Weights of a small mixture-of-experts language model, trained from scratch on English Wikipedia: a variant of SOAP for the experts.
Below are experts of layer 2 (counted from 0) of a mixture-of-experts language model. Rows are named router (the router's row for the expert), up (a neuron's input weights, with its number) and show model dimensions 192-255. Each number is 500 + 40 x the weight over its row's rms, rounded and kept within 0 to 999. Numbers have three digits each.
After each expert's rows: "gets" lists some tokens that make up at least twice as much of what it gets as of all text; "mostly gets" lists some tokens that are sent to it at least half of the time. This comes from a sample of Wikipedia text that the model never trained on. Tokens count by the router's weight.

# expert 22
router:437536494527469503535444470448515494485466484542563538560585530572456533498416535482445495535427540468481469487408498451546501459440488481496456574609554616490443583496418409470421491560477496
up0:521541424555471494508444512530433519513470479517547511542479548493479544459496514449496531458458523476469476476574458489514444434449530484521455556537558486567472565483543464480503560474525492
up1:444416484538434515548492500541556563469496517527484469513482549502486523459479473458467487516473486485585506502457455522433521566412525567593505509561497575470499541452556484475468464437517514
up2:487461498406538509485516508443545521488445516475541495534445445483460475439538482448566511539485524511485451493494449533450514519533514454478511600531475503490476482450500488468500457462605486
up3:476513506454519386530458474493509483524542446490482519530491449433509514471418507471501490515434484580564452543463512456455550546455521410557456495553442534467488538464513486524494547460476538
up4:493496481548496564529541431494505456501469564451498553515500545527528486440545447377535491534494455513532529530485493513538485504416482474536473495470495493399556472488559580532594491548449504
up5:447559522491479519587462503469502508575559555421561467542486550635521442428537561469616499459493521514490534456536486516514561412506483424515529457487472533533464513458439471510468502425511495
up6:530512576489477522541518460521478396525462495501447515503482437457456451486530499411595494537427475545547505471508468384485494570462451542533497547474505511522453479400469514531517527532508459
up7:530465403453453460551478516474454548518520476485522543521456474586479440487464463508412468537474514477541562469543540468488501534426478471426482495516509568457420513505440433514429582546483485
up8:514536530476481483422521498569502509523501468528523495496492564495462528512486564533439508543545582444479559577516401419466583508546491541491477504522439562484509558426496479519523414454475448
up9:462438526516524534489471519484520467502443517493526445461477534471458498513493548489480542525446477494466529522449428552491485499460496496509512529501557485514454520493425476443459590505484496
up10:469531563530425469424432477499546533545520551524465518519454494558528441492473486493509520544438534525519567449498511527414543523488549458551474532479439523489533567559474584502489512570450505
up11:425505494511480490524482464498485491478532506538453459381522446552537538529492534500477419555536506411440454500544465445547602481496516506458473510451525475432487527557483503478495469530503461
up12:460579530510467520503496522481554580436478461445510411552450519466523508464459550542489501472535500513541530507499430520566469508479473441487562464575462554477540500469438489513479448483555498
up13:527542502504575465382566492499549499500521502417418474490573470510572473507493522445498517500456595489553452445522510467536534488492497434502434519471571465529445510529504463546500508601539544
up14:456453390494547505552536488434537508534517532497473451482479543562442492487486409420530507499504481461478533389479532512652574553482465424454520530498525492452500539493460449540511500541537546
up15:412539442477509521483500507493542563438431491473540516535482514454502502501558555497506513445483515536407506493458488509535551445468487534478459524474545546518489447549469463524494436514479559
up16:452462472451542537457506352515519497525501475556533557460482523450473488527509512493525533498525542495496515454531487499477535503469504448481575474504503526502500597526456409458548490527448513
up17:521507474539499515536518486415525507502547425517444503504496517537527541479490489506521496464495508563500512531479482470541510483512492476526516511462565450502529574481512529473518539517509455
up18:492441550488554525489482578550440466495502503495507492532625535475467524529474440456557597513534502524465535473514514481569435522490545502512462550515406490590521513488552483541542439511482466
up19:500493502530460504521573502550448595498468507498505505459508486550504481497525514488450516444489404545460492490418477541520470477450510448482474529472492519532547588521600483424502437511557432
up20:473529532497490477465526449538531517469426451476491520500474502501523531462483458527483469517550518539533504530533395520538530569544551514460493549488567506426576534535483427454476539495465499
up21:488583511534480499538506540484478505548457468494512505475479463594498514526495509442497502565509533475494549570439465493472514440506536453503458469548569551492520458524544448528487483438510470
up22:416524531523534493528483499500468511518479525487448413540492584499489560500491443508512470450514458551493498520449575520490541477525443524498448451476468457518535537461442532548440522562428465
up23:532446510539429517517523460585474450507522560497413559558442489556533528549444444491535430509482482475508512473501527406519478543471514466502508541519509485503496566449540574539551542489518530
up24:496509572528488510494455458520471502509533525541476488591487486509520507503466523458487577513465553491485494460501517487513476503502447515476457474444435572503492431527454489531552543527426524
up25:518480476475451494466515472469418475523500483453508503525490422475511458473462529473521488488583535500474448464491504521457487504476501486477470528546491473499586508490496478501509563425465467
up26:514465468427392462487459512451472490520468497405528479495559530464401477448471449502529546557506522491424498564508499430568507457544495455486456566485499573495423558507519454499542479448498480
up27:393536455529570517551479469428523460474539523476495419524479482427525510442453550513404561545432523485525494537530529538482480553533460513538512482541545522488460531549483494490502535465441524
up28:483485487490498550481486488520566486551524461468538547541556507544510529465471537492517529521398535596510504472502516468547529413472472477606505500506493485556488491485458455545546480523460504
up29:500444500553460523456551502429447579460477509508532543473512507502494500552495508487542516540447474482536486461441467498538478492466438514561433508488540458514510480552535446499490389532507514
up30:483514511564449476455473481531584483485569488469490498506537556530444525477563461519438521579499553551399509441388525557560520554485466508493438544536518463481485486464502528434484520472531535
up31:436475472495436498457472510525475495461491489470588470523498464519488461486503444515526521529453515449456482523488609522580574424520521542526472548482549497453487495512510535552474497502508496
gets: "1", "t", "c", "f", "2", " s"
mostly gets: "t", " cont", "-f", " ext", " int", "-t"

# expert 20
router:531521504519463489571446499552464482539457626424441522581549559421554445538509399488497509472449466456488499438500510497596547428419552464469489507423480485533487517528479472543474441536484528
up0:532499537475458495450439481499489480485479461398527496514470440511500417447485533489564416538519530481497527591516487537539490475523552526502501418550519438559464456515446532526480438524493516
up1:510431559528533461528500489513470495498531532457523494544531513540471470455476453458508527428497526516452456643519445486487572541474487539451479550479519507602476478540439513538503480482525480
up2:521490546525493458462483513461527525544461470493502490651510503460553507533466491501512527492546535541569462488496452552535482531493506490491506527491514496528534463522477484523426468410466463
up3:450423588511540438549492512549544522532489536526533566508451548496492462578550504539501525552573484520530489520495502467502422491441519463537489524509499535445496493508518471465445478582486556
up4:465547548495538469475518487544547491504500483513520493498452523392528589552523473583542453628467547441472490513464512547545556486445490502493494493447465543550498484525476469460528552529512495
up5:501456510488527502509490534568425522425488515414584516487519439515512490521510521497534514474565421500525540454532488508560581446479557502556452528493576478550523423530508513592514489508479469
up6:503508455534472484602543509509510508499500506497562520489477458496501464494450483505462547565416514540544442554536502461551456525526522494531488486473479467458511502519528461528403548456454465
up7:476423536471493520497461492590526513471502525562579466490459505484583479455494456547460616500534474459523547462491461465521575535503531461501531545524478430554500498544485511513515536411490521
up8:478439521464477491546413468492550431548523417522374490504467518546520513622439503565501530479493465412464495497440516498539462484558568434498472519555463558501520546457479506499494540490467402
up9:526473504474486484489490456518463496440423428461457510456493488435482445540513495495519478552450575549491473524527522485505501433476505463509516499528490523504468544504511424545461496435522449
up10:501541514483453483531515573419404484458513502440514544508568539499523460550553506501474574482444448508556525456542535485537522545562471581529522518498467486498477454527442542484575476537476555
up11:555557505529546474543508509518456565507513493407494554503566487525507442581481472527508540628504504523472472535489501508579530503531487472519451503539499540510507522493497553531501518542422491
up12:472461536554502466530525548572442448433485584549534433512460461456476508507506576520479514538468495519534513454557484484494554477450496518565518529541446494475482509571505520477535539509484596
up13:571507430491517456468370478481517529525535550515518513595488544458459469557548482516526520541483527566501548593509507514490442523535437491451431523486404456524494492497475542492393473491524516
up14:498488543484561429487497519481481479541428519569504505543506527433430472420489490562460503499490440519432519408460428462507469511462483417529469470457481523506504461460446470574399460458517456
up15:461551546497525540509478582480415545528578428466541511489560496482484480433481437493552508449419491460545560493554580469577545536429507458460507572502436526478464470494517525492453558452507542
up16:456530494470587459517484471519505496472460492501478447550532488546507448480573426436485502495490441498516540487491516542549531479551469518465512495536577542521501472543469527467463522536557529
up17:499512515563512457469510488537510480531617529484542459521435521476482520509547588507554560486444490478475515553553536525491534519489567512504445447483468511501456502544552516473421509495472499
up18:494440475537446446498503499548514518484443492508572553546467479475557491539532474524526483508424501447521527480575523502547487508451502519557486517439503428527481530502492455497452476515545513
up19:499448536513485448574494574490452506534517545495521610500474464470530540547463482442480471474543480565498487451484459430524486454478552462497481472544458505485577544538464440513533436538501519
up20:452516469469541523557507504438499542460487470491519526518471449490514512439452518549465522507477476502549518457449464479497537516481537500471514545471561463551534498493472468506529543489428468
up21:498474562457490593498492531503510544549510458417497484533506508438541450487531472500441552516459522502433535479518531579499550552512561501542546500505506476462538482523495489523426523516490533
up22:461498499535475515431525524531473566515487570482467499488524542509465457484584523504482525518501423577526558440506537486483535572470406545492468463500527468489472533484452542482506524484516506
up23:479576453542513446477470453449435537423480505455463515491530500499458454499552490507530561493530518558531513499495520442488528501507587541505452428523506493520491478399481467566500469544485483
up24:467485469430500535560475556422460494523474491506462512564509433473462508524457364470527507507493472447478446426475471458567483445436471456531491479484506502502470489489506510576513491461501502
up25:535463445425535530473476506544426534561490550460507510412558497496578494524417534487456524454484483491511498481550525527565488470553524514426514458485507504488514559548492519515537523487565539
up26:473495535501501561468466476551541459495492504568500458545478542487443453507505447518494517537489576538453506480515546524490527487469433468499557429479436494474505485515625542562549538522443539
up27:557508521477462399470529524498474560579493526442561380501546523444547489546503457490474471513472484531443544473594447467492486516445485522560488519413437543595487494634494466545515531512457488
up28:505521432546450442444537467459506495453531496493515517494558486525581485439512457477554545532520519487507512534546559434496485510497513498536518486489526539502501535506490552541466505498454445
up29:534463446492488523469537499476454481477542519465559534549528534427517500461502499569467539513510519490515467549502425527556541508572515441515499529469573521488512491525511507484499463497409495
up30:473496492433478444448450597551497566545536479505464506510438476454531483535533491486442504543418484470467420549545420513515558452536481459478500523483551515500562572450542570504485456520485432
up31:486504514508512526471482523511462513524503498499530494493531493464508482395546464455551575493472531514500489468505546459509456473494458496497506494504451500492447439542470482452487430477514534
gets: "ad", "ag", "as", "ol", "id", "d"
mostly gets: "ad", "ag", "ang", "ah", "yd", "hel"

# expert 2
router:530483450511453530494454511541482481444490512524549565528458607601518504550466435497493464547488540467475500427468457488542508430507538530462433512545487543473491547548460474517511472507457544
up0:555475445545521521495528491481529518497504529527454569588497484528501544524431438454448464544443487441510436494503540505503465465471507485517462508485460438461567510477535512522455560548508527
up1:506545447528560521479421526541540453503457586460482490445413500448444467505530495509541497518437535503492485510468461507552429522519542472455500465540549487472468481433485520484579491508448485
up2:498493492527534460487494527541478508504543563525527476411467555507556467561502454473510462513493530478554454531501548494617474511513518527511430477549472546512494460564523571435535492530503569
up3:532472411545471464542483493490486504521558496496492569497491539504534483482531508526457511540534522529396504490583495514441537481528547515439524454556501449536475540523532484525495500454467443
up4:502562445453475497501461534532488513469419523496466527543395494509420462414561501418502498523525432469497444514485540506449523464540494458440482521518449442489564502529518553495524472572494509
up5:542531585489437502492496446532472483560557426527581452545479458503519482510501526482473467538498413463481464411460553463510449519502559478535446459467464527526478430454508486448521490524500509
up6:512499549532501476488421460531492493579462499410538516490465505553517524468479486497505482546504547530516504516577463491483522465545559460479483556612477560472438500498414537585465445374421555
up7:478442507474536511508489478447520444515536554498443546527396516561428449458475548511517451452623459526521461506468446485437548523474539537560482537450487486530538408535466492499473561458516485
up8:549518445457516475481494459495570562408453404536497504485455505501468548531471529485475531438432519476481539385523441507566511539561572504484514502455512528496498462470518458551467483505431534
up9:543553530545486494539389542468476491459514542515473489470544528498534558524552421431547465522502444484479512512451528471521461444566546531500478623482486544430588568533484549493524562477532508
up10:454476488530481506513407526498419483481495474584560456584455542501506426460536388537524500582609583390506526552535480481474478485468556519478551502474493506536471566467437524480471516572523530
up11:549474440493453459430526504517446516493493478490410534472519493559541534564533462459548443535518492479534517513559495486549515547477525462459435532470458529488504463536489456418526451507532536
up12:501602481518502537412511540511468453497501440532504478532428510528541457582464507502519471519534524448454484512550522517508545530503507470494490455547538597477453521542459594504504567416467527
up13:488437484490493520438448511517436454517513521514530509512519573518487545537511561543491448479535522503449484468487493462524431480503545510467583542517484493461581522504570478482469573485474493
up14:472525476488516555485563512440404497421439526495463561458521500482530489514493467493457505502451464506516513481505542556550487464515601446472429451513411507448517506518508494556507562452517443
up15:477528486504548451507471495485472442556537545547496534519391492476499598548479527487514538602513491466551490390556511489509555476505384522423488489511525466427580542569472482546540532475472555
up16:465429468534529518490475477516527550446508508481466497515422463543467514464537433545542495524480491569476584532554483533493464453510481552510459553454473511476497510527511475570514516482524485
up17:538463532461499534495495516594505426447535461523534487544535593531437473489474446546443478499433473484520422518505432502520474472515631451468454517495458426475528564426579452482512553516469539
up18:458432549481569522476464519501504489489510501486547476518451544440487523498450473502494511589530453509574541508571518458428422529532517462436539547531493490491457559469477485505507570575489456
up19:477460519589482440527491510447531449441434521551449594499441519554516427486554529567484459475535477534515484493492502531509542443428445471491438479502481545498509499459540442514480503454493586
up20:435531429530532535496554470507499542505530498482508536515478492585534522539467476512578474521506547417510483485471435503491582542432532478547498476521482535439487449488493493481540506446428555
up21:499445490453479533508465526510489485492557543515489607534541579520509482502447424480506512498436494559493536555489438470440504537433560465468520511551501517539561517479501467558467532547489442
up22:513562490503459520545509506523438455449432523555564492474500513446524535533474545493495488478470527466543504523542473491542562509451532466525446574440549579502523460510535507454498493544462453
up23:483480486490485426473477538555548505451468562462517410497467545488477473509513494522562576524500527526444516502504425446566472462519613463574511546571452560501489535490451492540539469455496561
up24:531448482409452473482502451459548492494490489482459529452482436525436464483526484528492516519446464429561485523524456498449474545502557485443442470475465529538500560444516473549501498596461556
up25:480498558480526616475531541430512517437507514572518473487501491511504567526433525498435465567498532438446510518415473510543436519582509506406556550511557497464451506488506519537496457493494506
up26:459413480459524505456460531498619532462480491486499571520464553506567505480486449519463421537564481518521475511554570537422436470486485511485396561518478504526501543523487453546515507494473499
up27:544479481537473487542422490484407492521542514528480531451426485491459499558502417494496517585546551528438502494506477526568422487514480538412491466496490541518499580518460500523416479496589512
up28:535429488477537482439520521542540526545452494493479491526415513506506414467540438475481517522470446486474551556506549484496489507520498542453522466530506571543476494544454533495499427507545434
up29:503443471434438482494468574515497465497524505480536522522517535448433524460510517477464510506443538460458527487520483543578482496459529511531504534492483571551565481513456577533501424499434446
up30:491536503534476533480454393525493508456540577577472433545418548504491522536511478488494544539509492443482443519484548486457525483474559436477541523548465473471464457478413504428555521496449428
up31:538514516512464491475509566475469530597488392477464439520465542433502441557491514483581534577479487551523506528460490503475551438539479500493579565552473447433535473562466481488501450489543545
gets: "m", "all", " m", " km", "M", " all"
mostly gets: "m", " km", " ft ", "all", " cover", " mm"

# expert 24
router:483524448524491554479532479505499524491541485478476518520455442573475539594513556473468508533452460512496470534506480454524506414500529584477497501517500546535517494547474529502484427549451527
up0:458514484463488512452503505471488484467501558510510479528572478536487510522435515566473516446496528549528456499559504546523526545373427514422526422550587531553511593526471538416435484492484492
up1:494452486448478551467505565553532497481547490482492424480567496556483512475547492374460494589544482541486506510551493474476494512507464512561408404475362461466492515472527500482478454458500457
up2:495506533561495469503459420529454538474557475501462447445582535528500448459430605519504548544475468513492585466521536578493478440498561494549532494464546477467483483487482537553553552417486493
up3:471516491484531473459485485434493474515522534579489520435486589542511502475456517519458571505487479446528549605547550514488542493552485474427443476521575444486459520506527529522572465598497534
up4:461462501481506579561483502496509592454515458496507481532589520499554497537464504470490667511501542460464535449508479484543490484450478480508406541455530454505517496500545527514520510488503491
up5:426503532458389453518498486412489493516484568481446484476504470604469517478483449503425552493542496524411465467487563553520457418514546547494516514504482496501554566522493459565455500559455521
up6:556564566495449440448482441506510513513501504535539459483522543536525526563482489439491495574451449508578469494422487493522531489455519503542442514424467557520463539523486562504572455476476545
up7:424519485429544489430484457495503487554458474525453480484446539534600490428558480475585498563540467533548478464502455507530487545422547552461545562463524434531469529591535507445450496465511546
up8:445517497520455567486515465495527473514473544437532529502456531373473536493516512493467500514436464444539526614579483531432511521520496470505441433482446486549528548545503440498479463506489558
up9:524523458454518482464445529544445476434494466608489461560459577465619509536497495447521520529557470503512555481566476457487480454519479518509525531469523465460524491471555500494508503523478429
up10:440536529469504469495467465498564571582498573479480548585533525554520442510435568457517416455452533533425441509526419501514476545480494568518577541467419459496491510496505501479510465537478515
up11:460527574483550466487475533561472505486521516482492556554519424509442519537575545522563540497473510485524486442520498435501510491483509605577519470454618564487530481461566516567451448590558509
up12:490506520531550506510571470481499558509526491487520471542463497480478462565583542470515451512542484519479547494470548543546519429571569442479500453475558486477507588478426495457505530542458478
up13:506474491441452475542478444443546463595554495489459547485459447502524440454598523476441488487465512572464494513509463536519525472454505497502555458418514525538479549486450521536489463558551553
up14:453435477479424452529512501521519506487553500530489464489532509493453549538425551574477409500504564516460550504529528463532511464439486512506562519501521582504508509489411515444531514498432555
up15:437501497523501523493466530471486431429514522495405516447487506506480515508451543508535497519494570494469515513467544464497519504475462512547548491579468413552497498479473519516501447434459515
up16:494438567478506541477527466496485492482503543494470507590550527551488483438564521540456558504499423546459414520498450518472377482445564497531476452492439589498511538497447538477512468445424542
up17:487463493478491475454537463468515521556508490484530487450543450460466485482485520497487443467523429606477523537536483425514527438510459548518484518472467488535460436428448473492493477484480484
up18:528537493438457449476531423519529485559512494443512436540399421565546530508490445452489505492527493497554526517560443472585554431557542540471541494473433567488468507509470465507507603539464470
up19:510510534483574510476557535506446548539523461416485467527491535485546466467560563499486554552537523494451556430481441504464493550489455494581515500478529455489548501540464530461481516438473480
up20:531592494436476509516509480445511573540483496517503440474557531521482467529515573485422488419481527479490564567595509491506552513560436478532480468482550546552495492423449481453489459532459499
up21:455477500542499584503509489515570517406445512475564538514507486507486471461517513458491520524520508501461500523548541500470470552499547531459540436618496527564567489534455519472459537541530411
up22:539513588470519487515536478536527511508558551484502506493526497479497510476473505491429596486523507440518446523482576484487487507476471501509494486449483499545572558474503486485513507478548486
up23:493461521477486595515598500493490517482594473575426458560474533522559542491497483502468504458511431561486495428515541459524503528450498487456523564495451528513488530478530537458421508453438536
up24:413504503386442499455490478459548454441533489532565594575541396533384504519541540531485546538490521491475456566514478440534515509522503485452581562490473522564490464576525509543509485463499529
up25:468534489475449416440500550533518539419485440485493504494505511417445500564426450530462464458484469512477529422455447502485538507498510493563462576544423509498509501567475563540531520435500446
up26:522465527490534507506477530491542527482515450477483454435518482477476556446512545450536515514452480448538550542456478499552527539457492463483464519513465500444499448499589413482553575512480512
up27:504559538467523476506475471593481437531561519493556494473471524499474450473452514596497500535550390499482493512550484492471498513503530538405453540501471510429551587477470501523474409561547480
up28:534492536494508438515412456500401510477498450468432495517550498550458554466488498505461510563474490542525497544516486556527454476524480526469406514483489520480521496430460542431517494541486495
up29:496552518545478495412535484506481559535497444463470526496434599458502544511447498486547458554454515458417512491532442491474542499489432541500514504568564525503459508503489505549446526485520442
up30:460494460498504467495509572516527486463526531530556541512512437519441605470570519523511471545500503482480494461503504521518539510511513509459562514472472475472579404520482522630553482488486492
up31:472465490485557487524482478511562473441513474466455522458506546442494502460539497451455490504459553476510470423418480476547462483544434521494467491522482530566463456540486448546507566509483512
gets: "e", " f", " p", " b", " d", " c"
mostly gets: " f", " p", " w", " l", " d", " se"

# expert 10
router:559507502480570484416446485479478446515457478511537521511534423540582473538534498472484450551563508495400537450525499511521490515520510517522498528514540514418488506442444484490515570536487524
up0:504539444504546457485503501541494471473536485548521513499518549512537438552471476550514507561514484500503545498522468517493473449487541446486478575518447547521501541478416462444536507519429524
up1:453491500504469521519489466489550550568534467505513543557444454397573434511444531356447565540558510484476502552493530505486526482466478478506512532544472496501537530496505489555501458527487501
up2:479497530482501506469431441467533528495450540528503525402371505409502515439563543536440477533541534476514549443550536516503534491484418472436473473516490550527496513458462515461515525599532571
up3:526525462490490472532516424503488557447517520512499510479549451534547564534522476433492426621518544460461480445547483468518418454476474461535481552513424428518476505484507484533503546464489465
up4:492479495517410505439494453492482516481522512561513479565495511512538531472513589444438481521504475499563491516465464498563391448478516448510537411527517485476542536513557623523531492506434543
up5:568491530462439463464500477513519459555509552553471463538544432453560525531575505507456516447581557502481519493486514389512509427507519483480541541461490526484522475450500539493543492464545465
up6:497541555597467528508462455491428476503513525439570520518458526534499535538510459502515420450505590571521525444493508484492534496488466539495495498505534433492525548477486473450536524528476467
up7:487580554447512560514437543435499428488457490554512499443473542528500539472524453500607545515488567496508451531502487548491496521596541572602597537441508470487482567529519468539530495465499501
up8:526529477485425517446500437496584528524560519501527517482481437561511484524462473441480439497569491451535534533569535459528501455531535536536532522468521479519493514484459519442529469486479501
up9:495466546584538516440458529506527499545512502473533498479516465520499506526525559471468444536437528461469514444498478492551435536517512481496571412577496455493524540490406488527470487470463514
up10:556555566474521589467412422517497522544502449492416565433470598475483502563581495466542451487510481545421494462485542399430535525511415496461488456525502490508449420490456501499452504526479487
up11:487491494479545541481525473487519537542509375464530506517515491514486495422520532514484472509451557421462488459498511564501547523504604469490491528520572513447487454592434505476532489484523514
up12:412484559531538455508449482525555529456474530543525482480451508533492534550545537500495397478509501526459507566532564422470460529494523462428490555483513506498470426533494485538466514564554522
up13:517553432500534500418493505508439508549429462552502539573526453511551520506521548484536467550517528570503499461454500536507480526547473526549548640487531469441471560525505509496480509522543534
up14:515479493464468552544426525468457550510579487468523470515536467485503453432562456473530450492560496459483455554485567452511497471473543468501486542499486518452548553517467525454530475516476459
up15:538554504491419481500506450613496470500490479492546456597557458503547574545514473475483423525504526528536508484485439532457485517436433459502435487454453505532535522523481480500475485454410547
up16:517535541514515530476467553625510479470427457479515500461452483489498515598515490480469518519470444446461533537507484441499515545471485461534543559469492480485501504521426471490505472513485455
up17:443531522463497524472465525559453533412573467434545542484557470512506557532512494541509511458531539540511522477482499459518515562474506479562551479519449499515526522473502434502516562412549538
up18:464492510487492516463537431531460511536518500468574459521533522524482458476524431527532543572488512418557546500555557532448551463495460530472463466520504452524506413433447482462557496442553483
up19:475481537481441485499502518472482537475521505454459462437529462486442541462509519488405448508494478451543519521516560455555573458498508557480564535527531573494564565522431521475459418483472506
up20:574515566459503493460486458422523600507488466531460418534479450400504498558536500470542473506463531526539459495505474505438474488574513453495540433468502542534579530495496486450523443528525566
up21:597498484509492433509520474456542483417533466447489462461534497529533492482533483460539490532532483512526433436524410474467440486481542412507502523521481527442548518519509482484471542520442595
up22:506543537535509477465516485454568563495455463492517514511535462520547441519503473481499457480523543443450455443469497524566478439501581452561501465522412567541537496506517479490499475554521524
up23:505447489476458502428538496511517533483499500505541437434416487445513534523487554466541516495454482534515458467454550463461502496418526490480472502546533498515444557486464449455486561449527505
up24:513526474545516513442506407450506559557568552460479502526510478522562511494519483523468461533431570430525507513480495557507510517565535553528462525457518468523530484444507476537469537541495469
up25:513552480446422502467511523572422480549548497495557508513448494506589483489479482511502467627519532467455404520476422520538461532559460520517569588471486519513522515498533531482505513527546534
up26:480493546505471489416527539586486478521465550487489456460413576501494469528493490484545598458437547465472511413539445563521469500536477521496481518470442547468533502473479548475466623533486517
up27:470459505519433507471510524551476505503491488503535459444498458503499560474501534512484444494468460471449579459529476479524497584492499592416539535394513445504423469499477442479485490469534504
up28:498501588535518495462498482558502502487508447454503439577524478507501513491577485482493506531540481545454506465519446466439535451488506521562530522441443460519494507584531532515547515484514449
up29:555503438493498423553507441545486424541390436509503524473519477531556490472543513442488495546513437589493620522498525503507498510473441500456499506567610542463512452522490483549449449492521503
up30:457404465519544541583519487559531515526475529427492460519447520518615473466557548516526485436500515479480486448555453519493529509487491480498450445497461527455499413558504400542544516417433463
up31:504514502519494569449497511496473448584470515557499451538513468417539484454460484573486451472543505460525524562515504511550537512556492504527513488531466434584517542529539499479504487482464501
gets: "er", "an", "on", "y", "ar", "us"
mostly gets: "us", "ia", "an", "ar", "on", "ants"

# expert 3
router:443543529464539469494476507501515548478518522487491480543527450479504493491514484437506531481408585484482516489466481444521547514492571556419521544548488533421500500515529489555450478467429491
up0:534487511496566541509464519474476510481543463495525527472505408495526557472581495510505543489503533537401514504523530519484484415490514463529479564518527501563497474489460512473462459496414462
up1:535533527484518502391577420476504483511484479523492484491480480559559475556513517493528497535488525518530458494480488507523502454521510521527462512412493534475499395468558443475517538452521442
up2:500441518431478496539529485564509466578520495514446525439424487488551536450509422488417549454483532513527486501486460532477511519492556597488551517512449479443483596507420498465505486497468479
up3:555538544420519501402547509505512505504478496469455531492500547468459497472510495479491429486472506430502526551535537470499449559498535561469466464379488484515522539533491557540512513520566504
up4:499531511465435499518538528435571500467477513512398480500543522488493540548496562479481527421398629487493525499505515501545510500576477517470455421504508516537509565489536500537484481457519526
up5:525527422468491510438507458491546483492522503549512481554486535509467495522531472522465513515468478527477481472546510457492524495530465507516513559496463558437534542396509470538536529466533527
up6:476473491448515539556458575441547521517495540524470443517468480457484523476520478550443495594478511528443461473469491465528435445486478480472557516474556505455449532421482544517441546474446494
up7:460507594568454534448533532518518465548520523470499461495471463510479445543515573556508513485536499544473502447559487542476538513526584486528474514441483496483448461526463520494536523444514566
up8:442427541439555523533462536458502479480480549527476471526370444531545484441543557464433462537535497503442549515551522510472534512456411506496463501512503518475522446475473415520443532515526496
up9:578511510472434497532530401482577526453482436477566498456519458510446469524499490463478483520492486543450493515472551478558574477465506438484507542551542519466497512505465505519484535507425554
up10:516534496500559463499495466431462488484579454490547509483506511542567488480552589504536522494445478515439483567536432522511445509495432544481606506485441451449533492544515465524405553590457412
up11:534510481470596477562515478466430557570520523442439503510514504384566449520495500497483501475480542442487501501485533483478555533498435508438474462525511508520482477428502532480524531472440502
up12:455508614561487513453511461563433501451547438543496444473574481506528541478507441541456424508556518561497551462487508433500509465424497436436513477470505537505457451545569538518405416532524483
up13:532469484510504491469487518436504559469551487511404524492502533533510538494521449469475502530520509457540497458508447502517507550457536507539542494458457461513479515561482458481481540457475505
up14:459518433502532481580504491576499460429521521497541447451565526463400530495516496577564499527529506485526478517524518424498501551491462501508505476482549508500541512573440555518510546487481559
up15:520506442502435485474480502495457473482429522471521440566523462530422491436520491482524509477481451476491532496513511548474500471481523431491486527528455495520486532512531372423500505488500502
up16:507499467499478540557434498486450564480465484486421434453477507480515550463467463402442472500538513519460476519498454451550481454481494521526569517475521489487478533499522466472519471522483451
up17:545550504486525535468482481550444522533544494478472508479441497523480452557531503553517571503448478483469449450555526537462489478525419523433441504542469441499484547538471452440494471491544474
up18:496479545482556515503483496470484529517493443547560462567530531491514499452519486489561420484475451512543480474478486466583559538495457464522522502451464510529505504412510496552542582484532550
up19:474563485465562494429562411529473474509502485532509539453472424510472535438432525459490518476441538458503561568485465474530510477553482517483486494436549511468445468474450434551477539524544464
up20:540514528506475483453481474633524464455607474501510482515495555480548528553478476583466544528488508492502566463524500454537534541539540469547502499614528505499487487497455467448510430494500481
up21:493541465484517446442478502502610492461577526547491514542483497463475445456549517511504419466475495521457501491573485602467550490474492602452546484527440510490420515482448545474489526517483501
up22:524569554508485467559514494452571528525518514505514465550486490499526556573474546495484422529506481434459473480546531594529557504440516496533493464519474500502474447431402469549545565438513511
up23:459509565411454446515472517472534505531529478498552479472428506513522490506519498532465454464534505497578509514484452485504516449517571487522483476498502494536489508497522513506485534548453464
up24:441525498541565479546590515540500465448477540517463477512444495429484430516439534466522494509562554497499581489576511448495496465487533520435506499554465508478553576501481481424478516479452470
up25:483502494463502455399502496508590500475517504553497531500495490447479428464504567465547466552403511548524487500537460515480550495523543492439443498507519498535473514457568547501481533524497507
up26:473533489521553524491528519526531535467497435488555523543455312499441534504484481439532452414479557530471532492463499531529514434517507539519601447530473499504549518501469480439479554523507467
up27:473522485547463447545493546430533531525535476480453439557499472448496500491462448517489550526497532511527497596454487478537521514453470508570534547457513474452472521483520503443433449517485424
up28:475526510518442490485496513466421527564580432541515477553518489450489480433517500548440513472535547538465472495542497518538524527485482497465530495476537589477511493607489536547493470453538514
up29:450540553578488553437464523445542476432490500492484499501536539563437526495518518481520451501516496488448483502498502481448455480464526491481490512497448496514500466405460457488553493470482500
up30:531472456474481446485500466565491554514545506458536523528480479509530451618524543495514497523508471420538547450533443487478552544550500552529494501543500513585497444483495586473439460502574494
up31:462503557538561473486508542530509573506469468442438516518538527575507504426537521479522545493441537478489418480547424451551511517481587572487531499476485471525521482499527430504611486501538485
gets: " ", "h", " B", " H", " C", " R"
mostly gets: "h", " ", "ing ", "-H", "R ", " of "